config = dict(
    d_model=128,
    n_experts=40,
    d_expert=32,
    moe_layers=[1, 2, 3, 4, 5, 6, 7, 8, 9, 10, 11],
    router_score='softmax',
    init_std_router=0.0211,
    norm_eps=1e-07,
    beta1=0.95,
    steps=4897,
)
Below are experts of layer 9 (counted from 0) of a mixture-of-experts language model. Rows are named router (the router's row for the expert), gate (a neuron's input weights, with its number), up (a neuron's input weights, with its number), down (a neuron's output weights, with its number) and show model dimensions 0-127. Each number is 500 + 40 x the weight over its row's rms, rounded and kept within 0 to 999. Numbers have three digits each.
After each expert's rows: a language model's description of what the expert responds to. This comes from a sample of Wikipedia text that the model never trained on.

# expert 22
router:561564506459440533505516486452479493520435500481446494446485545461553546479558454494486502588584474476456518458527506510451437480499604542501534481506465449468473544442463531483522524483484456514468507499427550534529510548556477496470458524438474484531479469454517483563423471436501520445481423509506573550531508496456503542487493485559455455555588455543478499463532475527422477462484
gate0:504591445506487460558538475470489498513475463460530525533563445617575509443497464519522517432518452495444492552572498516441508531480504570426478573496459466537468485457517499514541527481492470420510517550482481482445538535506496572503575455505446528476553515526511483529418486417493495530467507450484510507476494506545516493437541525479523517609548454463512504474485475561504510448550
up0:484441486432451508474468510532518532549487485490498500407528510494481522535552439451496498539613534612516491480544492556462509411568550512482499534539506427491501526499573505554508505428482453425548482515454484454518525471518512515574494521515488493542471438460471517584487507462478470437532502520502497476568461555525455447488457500566527508510467439500415525554516522537484502488442
down0:549516519512496568413464468501532515507478488428532563606434504490520525480479515571503486536509470511527467454477455482531504537533467533503531487542474551580500551511501470497517468535499498522526584499463539446493486436462482449458538467447522496467505473507502555427477523529494511471480541579502533523586437541483502532449474462478388551431497461455540489495440552452439573530543
It responds to: Words inside names of institutions, awards and works after of or in, such as World, University, Television, Party, United.

# expert 36
router:467532502498555542562496454545480531535520493482399496493546462444497474512492489571431449396484475433518458596539425546467513498419522506464466500543580491522494571536528487473491554476505484548464495521433465552479603474533489418524529478530500492434513489504478476485502528440541478526531532465524577441473500436460513516525447468513479495513534476515517551462495535560475500505552
gate0:486534456509467432581544594515449450520466482446450481544544528533516544469588497490469525528510490549454469491438476493446514513538458505481488503488522509513481470559500513521495500532548505558483454446466498477483533543505432513412419499469513486468441502495497485461488497488466462450531511504584539549537506450487431460511530521509468422573557508437529564539561563588455466443539
up0:489587454423564496491526487449523523449462482527496452499494495512468476560540429485531459488509457571573446474466519505504491515498467530417514473537460511534419531539459516486498505491544463414546470533478527497556514492570515512548551531528505575454435577482446432434492477617469507509522486510517470469506480522521490558466467535454502517495507575501461490470550600503455474519520
down0:460465504479515442462516532465497503527555533515533460460514461481461549505448489482495487430488492543452471536509481554496513521400472462501494546507548464557534578430512475568515505449449539443546400507480537535486554535484522470504552453467565485501512512554502469499570519569444472488467535491532480456509522475473496547428538419554443519498592431516492522507506557527524518450599
It responds to: Year digits and dashes in date ranges such as 1931–1933, plus place qualifiers like County, New, South, United, and month names.

# expert 25
router:500515551438525503439542471443521501484481509511435545486464469537475443517535520462459558504472460490444470521441602498522422452482466574500553524566494566438555499487561515502505581536469476521469479497529512525464509501493474481554484489534545444568490549521398469504444515534460547437494493577485481429439531529487508575500532523436474585453538518463511524462517488476482541475479
gate0:473511484529475515551497559447515485469514461515502585480483493501489583433515548437465462506492529500447476457542473551547522492532513541451493476494539537504418472436433530542530446388473579555466530569485511592479479498524494483509530470468557488537473506456506564529490522440473592471526540540489440464517515501541485412424503554545503489522497534449440547490476494476498504438468
up0:529520511482455424522485471473482547486565497491438551508498487575492496506490481472492572485512459449555494494477504550488511532475522608499524494488431516533444503456476501533469567520425501477505492540482473534487468498536501503480409598539458426474481483503503459530449440560439541535421509541501445493481466402544561519470526539461585559543505505473542477447577494490478557538519
down0:537452454530471536566518578447464494498569416502584526485499527457506488471519471531493445447441533503475508481490478492471555473504527499504474496551562478460511517444458511443474475496518533540579419460521546483503433523440421503559438518524634535449501477534537484531520546496558510513457478543496489524470485486524490486519536527518537487549567561492457514455480560475489416427499
It responds to: Closing braces of asteroid designations, route numbers and units in tables, such as } in TH_{80}, km, mi, °.

# expert 9
router:565479549569471456534460451497516475582508491534502495499566443517468483534485569483515461562447550521436452434475552458493495463553543503522556427434524473440530479501482595500495524495444476481541489508503537408478511484448550489510505522484565519550496422461402484468491448441492488442508487524505513516488482508543468477438551489492461523550559534462441465474433528511442514553499
gate8:485497505418501589558491480496571524517525477499426450556547462464527499478521504476568536552486514505498547482533533527495551450471457483433544545478469488447567498463521462513538514481411470541471513516522549443466518510463534425540474450575494481469499570527518460443565548556487496534451531528470453526453480513494538490511425543472440518572501554433451525444448492510460481559550
up8:530500505535432526504431473470437484470535373500537445551543514535467529515469565537541461488477482452455477469505590534469517461530564464566521534492500452479512527490519515485529563482541466451524528498542475399493506478486478609532497533515551499502546487513492403558450560423506514451479443461533451481547484452555563508483470504525532480545493530489443499554481541484524501452494
down8:610443490567459468516469496475498419504582456501459533566550539504492465453483584506486469437477454546486508483496553526477420507510515523477516478565465511544508536528483525495505577510449491470528457440493546502509537474545476529470544453497477521517512484473462462495586488481492509449554429436502474516460543532431526504491458549538569524541518453539478403536443486539491479588517
It responds to: Past participles and verb endings after was or to in prose, such as laid down, killed, followed, changed, suggested.

# expert 7
router:515543588495496516460439486421523515481518476460502480555516519413547510500468526459460468491533515527435531475487534537453406479482511559520584467507479494525548544480533532528508485523480426474524493501520495502474541577601500595520498474441447520489463463434449561513540514488497536482467469528482555519468522492490489607511480455501488547486541495471530497471561482439445383468507
gate8:518525560471596528516550435494515487420531457451574554471432536478556463569488471519503501462534573442444458487451461460502534573460431566531511444495553471470536525494520506482517530471525498440509563436556506540486507562476501452478450481482500515544495491461547433499440502512482458470468537514417511502538551475516557532547492453491499514524480427535484499472476479486615498492499
up8:524500513486502501400531521534543553487455530514514416537502503505422489463515473464532516524547472430488496498566499516587483498527515613496538501523520584505488504508436517516498520536448410542508508530551517394545439457524502481459533508516511526524494450521385435470486469521518460481462457546535486523506500571530556483518513539447452456555461547459500530505473518434536551545501
down8:505518453499468436509471540492473500506546619539474452536597457506553545455486588488510488586538491515515536511501515530436464537501450488523512485482433482530497402453470547525491469533479492491482473507428533478540494497492414554480503500440472510498558551517520453509495475505549465545550514444571466493559457557455416486406509484530550540469486524481431482510547539542462504491517
It responds to: Suffix pieces ending words (-ing, -ation, -ian, -amily) and common nouns like people, University, player, often before commas or of.